From a checkpoint of a small mixture-of-experts model trained on Wikipedia.
Size: 8 layers, width 192, 45.4M parameters.
Experts: 64 experts in each of 8 layers, 144 clamped SwiGLU neurons an expert, 1 pick a token, a sigmoid router.
Training: a variant of Muon for the experts, 563M tokens.
Below are experts of layer 4 (counted from 0) of a mixture-of-experts language model. Rows are named router (the router's row for the expert), gate (a neuron's input weights, with its number), up (a neuron's input weights, with its number), down (a neuron's output weights, with its number) and show model dimensions 0-47. Each number is 128 + 24 x the weight over its row's rms, rounded and kept within 0 to 255. Numbers have three digits each.
After each expert's rows: "gets" lists some tokens that make up at least twice as much of what it gets as of all text. This comes from a sample of Wikipedia text that the model never trained on. Tokens count by the router's weight.

# expert 14
router:111134154129131154123088115169149131131179160128161123145078156151137167138164138119107144158141094100088075168098091117126125129126150102120124
gate0:061143170115161113144150133113115080107135111152150142159128162129120147115085133155144185123100122130155164100108118145162100123122120185079152
up0:098119130123181129108125093103138071120118152145081117112129147129093149107153106155143112122186098087090116152157099119132158134096125151120118
down0:117112180159136144130117104141113115111090131132129149115067134145146150092100183138058156152120155148109137131115141131118157142094141129141180
gate1:101166167150137100160130128121127155131143125110166150134157128151126160129122095118156160136069099131163139125173151080135162176128136107126103
up1:125148142092134080117148116133139139117152165120116142151179114123099107132112141125115122119124179124148121166078133180167137168086106098120106
down1:107152092126149117136100128166144138136164104096118119149121134134163136128145093103074160057161112101120135154104152157129145094145147083140120
gets: "j", "k", " j", "is", " J", "os"

# expert 58
router:128137076114133110157090097138122118128148136139158109134080167181102119127101140065145167079101121107115137140121115147118136096109152123129087
gate1:119114133105106137133101106079161080137136144148115148153110129136125140134120120152156151107115139132121152095118093104131151152117149057176106
up1:111199164095124112101121110150161144106134113133117132138068127142131138163159103156126107129128129143141103124091111124126133182095134092108117
down1:137118101136146105120086144128132138133094146162092115163136129116138154126148153111146104095131143160129122097130096161139138185131137076153137
gate2:120086104153139140149140160162132113121134139090146111134115117142096151107121085106107174106123132138102109099138123131188110129110148145119103
up2:105120148151103110173135107158141107166075142139066128136124117170149113134137132114104127114110101126094083156133145083125155109166101138147100
down2:153157139123159122142138121147143112136110146111088118091134113131116143135110140150141099148127113123113101137173117122126114107099114116128141
gets: "ed", "ated", "ted", " found", "led", "ied"

# expert 56
router:135110137091129097126114133109096089133167124171096134112096151156089146118124139097128148110099133108107084145110127173148137098155103115133099
gate0:133122122092155147115140170131108111126130124171121107142117139131099106142169142141099108133106119138130122109143163123118138156161133100129176
up0:117139078131103125137117144149156125120108107114126112126123130084085118148078145088119121128157089106129108136088126115115142093156092130117120
down0:071154071129096150110147105131101148169125111165114140161106136097135100087129126104115110150108146137118111123135125147100116172129105098089135
gate1:128138094121115096160163147106141094086132099098138158140112134153139132087139072127135145092152118126138136177129106118116090112095105076070118
up1:110123132157124166127114084140141123157144158082132159165136162164124134106152081117139128123121100089132140137115105101152122163120096086140129
down1:159131173112138147082111105103127156107139126118117144119104133117132115097148126093100184099162119146105163097112124120156157121097101082111129
gets: "it", " |\n", "|---|---|---|---", "|---|---|---|\n", " the", " cr"

# expert 26
router:099155114126109143096139124137121095085140141139137125139102139147149173111117115128113175151123121166131133119125126154167190161134064122144160
gate3:137104099148104160122152184127131114112146163109151127187111170146136130155144154101133141077130089142118088142127127122124138168116122129115184
up3:109097164160102128134102158142130130094166052123083160107096124133127142147128135164145112167156146170137181146139093146135134092107153145194095
down3:128110199117125133131108102118132100128123134112115149100113101102143164148157143153122108117148162109149141113106104125134175149135129111145116
gate4:081102164129140192133087156129162136148131144113108140112133122087128103117110103089132128125143137153112078114134101105106108182103150172146159
up4:157115167148139120114152146116127138109126111116156113096145109144127110103058151092132153090187123155154131106154090178144092118095119123109146
down4:131104168104090115066142139121114139119159104155119156126084151151168114132121105126125131152175142118140117130137123134126109154144128102103131
gets: " C", " T", " L", " F", " D", " S"

# expert 63
router:138112060136101115142132063158156110114160119145149109145081137138065125089132111108151179130079138108131135161119140139128110117146116120122135
gate0:123126117135166135171168101119134115137114119142139142135150146134107114153109131146122133131139124138087095131107113111095102113141114090137131
up0:127101131159096171154152128111104134124131134116136138196153144087129127160137150127112149070109131105117154099128135117163085081172129138116141
down0:113129122109146155103185145114158144115127162143139133134133101157159140142113111116148140147139139110114140103172106099116095126137139118120149
gate1:149096095146204090134163111163115149145169145125104133122119121132126131110156133133155155129119144160135121152153102126132112081136144103117139
up1:141081132131170132115106125178122111149142147135146096146133108156166078105146121139108143061123112166151114145123170116179147136122113145140102
down1:143096126105112143112131120133084126139112106121106067136172105137125139126122106140114128115154115165128104132086101117123183122091132085118142
gets: "ent", "ust", "est", "ant", "et", "ide"

# expert 22
router:150145091134124141127134044130125140123142137092152120095099152168137135138122134079135143073125127123100131152124099090148114114172089162144155
gate2:128121120144146141127132120133114137144143098107122128135067121143112111120167098128108130122143117104114144099135122098182106120158112147136080
up2:126140162134131132125130074153139124121108069118161126101108101132097101127112114131138117121182143106108153079121155116123101100153123127146064
down2:135103187116116117150129135150113138152153121121133100127140148121121147164105165136125143112130122157126129131109115152120141113123176103140138
gate3:136132094107141110113094104152131114163178140131116135154159101108072128157160109101068153107116135143135159139133144110116140106151161171108131
up3:128135104127146141148097102134105125156128061136154210129081163121144159097123125126138129128093119129104139117129105144099127150121157121075135
down3:168141128119136134151075113102130139131157127135140128133116152131143128157116166139176121151144087131058122137144165126131153141100162116146173
gets: "en", "ter", "on", "man", "el", "hen"

# expert 28
router:148119091169108134148142087106134142118158100138119120103126165141077154100118116106145156076135120114130152165134163117127132119117145171118101
gate0:137118091137151127146116149141149095142111121129115163106070144141118156104117125135154128115140127151108104131186097123150173114144098134148129
up0:149139092113127082137151127119117105121157139074121111127129111136140133118102155152128140082134131131153111158095108101157143120144124172144128
down0:109162118103064087137191146100147146131103104101114168157114122130132130130140140148147123133136139147108080134132098138177096140097126124116137
gate1:163098069112133162143154149123117156146137129165146155100129179082099135128111128127126147161123120139085108156093109110134119159107127129167168
up1:140108109124104156113130148166129125132117143121082088112146152114111099108103108085104146116102108146141100118129142129165127120115067138173132
down1:159103120132128172106123116079155141152135117184066115143163122126131107161128121134151147131108133117156119118146131077078171109128146173139121
gets: "le", "ight", "ain", "ure", "ple", "ale"

# expert 34
router:146134110138111103127119106166143102134150130127121112135131139149109114114089153100120173085095123135075121139118144137138147116149139133065099
gate0:145115139134092126121106132108185121179082116121093149148099142139143105146118105168123136133102109167171092140149125182144121133153131143169166
up0:139117137128145122132132122142079118161137147132116146135126168142063153127033088123140125131142150148102135116116102147149096121104096104116094
down0:099131108146184149120118146183153134137112162138113078116165153113141112101137145131105114127144131114162175096160182142172171093146113087195136
gate1:150132109146109165100132161094134112074134148102154154122147083156123115152079150147151152096055136139096136163085120122153109119121151143101128
up1:087135124143107117130127137139109145158104141093132097101141148149100159130113159125122136093108115130115184104131179125090076130126123147100117
down1:110171150113128132111133111118137097105110118090131152122142073140118109155153092177179117136115149143115181153137148064123129140099119127072168
gets: "our", "ent", "al", "ion", "ior", "ous"

# expert 7
router:122150126111152107131117110122145100149145131145129133132076153142113146116114154100109190121143098131079098168111106113145127152118103157099093
gate1:131104139113146152113156165106160167129165082141110150106163133120175161152107158130097147112140118141102144115163136100113112169147095117094138
up1:090138150126167166092090123107145162152121124145090100112117150106094150124144126091130158124085119135138133129149106161119127116139136127163130
down1:157165152184126100143202107119145131168132128125138116097099157095123127185136109126103096120101135124141201128151131119113175101128163124138116
gate2:126146136119093154140166144114124123095119148111105085115145091130140137158130131099088117120125159133166147153116136137160154125129163125100103
up2:162135165088104102100136141155139109098130111162094160153087134090133121142142129149160164101164166133131114140132124145093175115130168097163075
down2:150127129095101105108159111105113129075144141120124163137109109108118112140102144119118149141141120129138106147114118145148166138113141151116120
gets: "i", "an", "a", "ai", "ia", "ar"

# expert 4
router:143105134092114150167125103120131104156135119121121107107110171139114112123111122094130145119145117095130143126104115163140181103117115132134124
gate1:137108102148127087173145138104146116177130117108135125147114173134120123119165095117120107114091107136109126139192129171082134163086119166147130
up1:119127123125113108156137139092139113119139118120145129141131135148167159097135108157149156108125134104134119124131152093136156119109139132112124
down1:131108116135143111129141145137150111155165117118123095097158167141120094106150107163135097168140142126146132121140125090107106154133141184104104
gate2:079158147140107139118123098134154101058148112164122128116129149126110054141178096099118091103122136065134138101066147115100170176160138104145093
up2:125133146120155125107062113094136069126150100131130148155110155140163091102118131161125115130121150087165122169114162110127183142131159134095142
down2:136152128148115110144153120119186144128150108163130138129111121121152081185149107131143134123156138084102117119117125114089111124125198143132122
gets: " +", " −", "″N", ".S", " Preceded", " Succeeded"

# expert 25
router:131098109087100106163126109105126110126129136108170132153130115149094164120128140103122145112085135160123141130131096169129145121135111161105121
gate1:164160125101143151141118114152137124130134130081101140161130159110078106144121083134106132122100112087122109172088126120099160108137162103099142
up1:123111112099156133135143121089108135136123145126139135088118127136111096151131142122119166124145153122102125111111171124128142128106142113124143
down1:142120107151114071142114113120093148146116138181093130126202133126123151127119122139141081102129108101132100114141108142114084151137112080164129
gate2:103140130133106140084117113110113132117115127117159107107120108145092106119134103158134122113123133130115135188115076152135139141099115143098202
up2:109130098143150088171063112153117122160116118102130127094145125140080116118109133144153091128107136142143152128152128151120149138107114154154148
down2:115143137146197119150078119094132115135136160119113120121148125105164099153111147123140136113124111114152114141110135133139073130143117110131122
gets: " St", "um", " st", "ard", " cl", " Cl"

# expert 31
router:147126104109120134090108100156134096117163116137117082106095135168122138138135144111109146133127094133062122141130115137125111086145122138110124
gate1:062167134161135166131080103141088130117123104086135126114135144123153130165128110147143136107180094069114136132145103103152139128101098106111154
up1:166064138147099117097147122121094113135115146104098102096152124089134103094105130146133111101139106143132103098146104112105146109122112119126093
down1:104124133139142105156158153163138098173127069096124178076170156124145170094099152155134107154142113101147104119144122107122125093103124142126140
gate2:130143122118114160119117115114112134120111143082101123128141134092156136123130157109099135108095121137134122113092127122136135151161132129117131
up2:152130136132131117144122100157132099157146145103091144144069140089089152129148114150108118119105144155113108120124107168104140132163107123140132
down2:106158088132161159134118143158152163141148074106129156106122114135148128139122152127150128093108139094163164085123133161120143113145172142099143
gets: "ast", "ath", "ch", "b", "ft", "st"

# expert 52
router:111131129090096148153133121107116086103149091114145130089133157152121119092094113107117153143145089134115071121113099180137144111109133128138114
gate0:115143109142140095117130121156106116147117141117139115123125127128083184173136100102097143120154120093145101104148116147120158121063092145076159
up0:104121118115108144088115110153128097120126188173087136131102146149126127161103101090105143158116113187159096158135152120132148117129131101170121
down0:124134142127075129104153159143125082117120153150136163110127130172132121152107099118181141135138143163143104125087126148154105119105075133132138
gate1:106195155091152154116116149153157109134160127130163132151144139148093139112096125119213144134142150139121146137126090134121139133121131143125140
up1:123146116115143094154142088129160133126142103099121116128134123092124145115118078135144164165146070147121130091135110126138129148134066113108119
down1:166125138105084116140150153119135112127143130106101142122091148168158125166133145096136159170167120144101116115128128087129158169115089122114111
gets: "\n", " |\n", ")\n", ".\n", ";\n", ":\n"

# expert 1
router:070140100089111100150134097142094106089143155149153133143109190134137145102126122099107171127143125145107135117115143127153147116158096110111118
gate1:165139123119116116143163149122139097137153111105149119108130130119127145053123083095142117133141141094091147097138132140138153102099142145131113
up1:135138144095143143112147089101158132120125129133158136139129128111132104118133086127109100142155084116099131091113114121172125117127116117144153
down1:129155106146144122120117146181123096105113124064135080103148127111114172139140116100089094138154157110156127145122081123132107136161107160116096
gate2:111174155123123090149155132133127170157161104133146130092132124188112118120095102097155131138118131141106115087107152092129170089156133152059154
up2:161146183116128119127150134192131109089134147135142102124146110131105096116164149133139163133135134132093201124085110139181111098153133123109169
down2:135099111085162161125114153132100170133121133106136098141149113090105137129115140083167110120110183159111117126083165183134143145124146101148113
gets: "c", "-", " c", " sc", "-c", "ec"

# expert 59
router:090139095159112121156107112133131100114145116120138104110127186161107125112096160132118172127132126113102130154120140116125130093164076147130108
gate0:163121116132092113139125096133175177125145122111103078113139137142117096109156139064140132139131136149084098117109117095108115102121141102076103
up0:104124118117093129113155142171134131126101149131150130105097160123162130103145132104089130055125131161146131130133088131141100131076113170125135
down0:124073148148169151131122163157112129090126169126090159158096136163112131112139154139101121135152114169136144090102136143120107085118072171132108
gate1:123120134139126117140122131146096070140112172128156124110122152144157111133148146138127153167171098071178170145102171096083160144148143142098120
up1:159081093120133128149126186118149140144135145169132147125127129144163148080135172135130131132146128101141096173123097131136144145148153146158093
down1:113125108112112131116123097128164197140138101160123106149149114096145107094146109151133130139138159133124140140094126143129121158082134133118076
gets: ".", " Mc", " .", ".)", ").", "\"."

# expert 53
router:141153096120118098127126078163135086129141104146107116107132136196100142107118155110150155134116139125100099164105109115163132125155125153103107
gate0:137110113134128156113143114123161104121156130139125129170116118116155166108108113129182104124102108127125104168138126115124129136124159105142126
up0:145121158119101153162126122122100096123164084123148133133142120122129147081108109096122117112095099167132151144167116120122166161125125111121105
down0:122162120142143083117140129102134108110072129149099129122137172115149121138161146138087107105128189100124090126130105098135135128098108147120105
gate1:153152089129125059177132094158166120117121175157116116179079114113119177122142160116146109144134158165126105094069086127133142106125116141110133
up1:133120117190105142148131101106115108091130113103104158181133152096114164143179106130152164109121103130134127134141151112151114126150149124147090
down1:154132127175135138182126102093115120136172112125132123111137128120159166155133163082168098094090142149110114132128128102138135160119159166118166
gets: "ah", "é", "l", "ess", "n", "arth"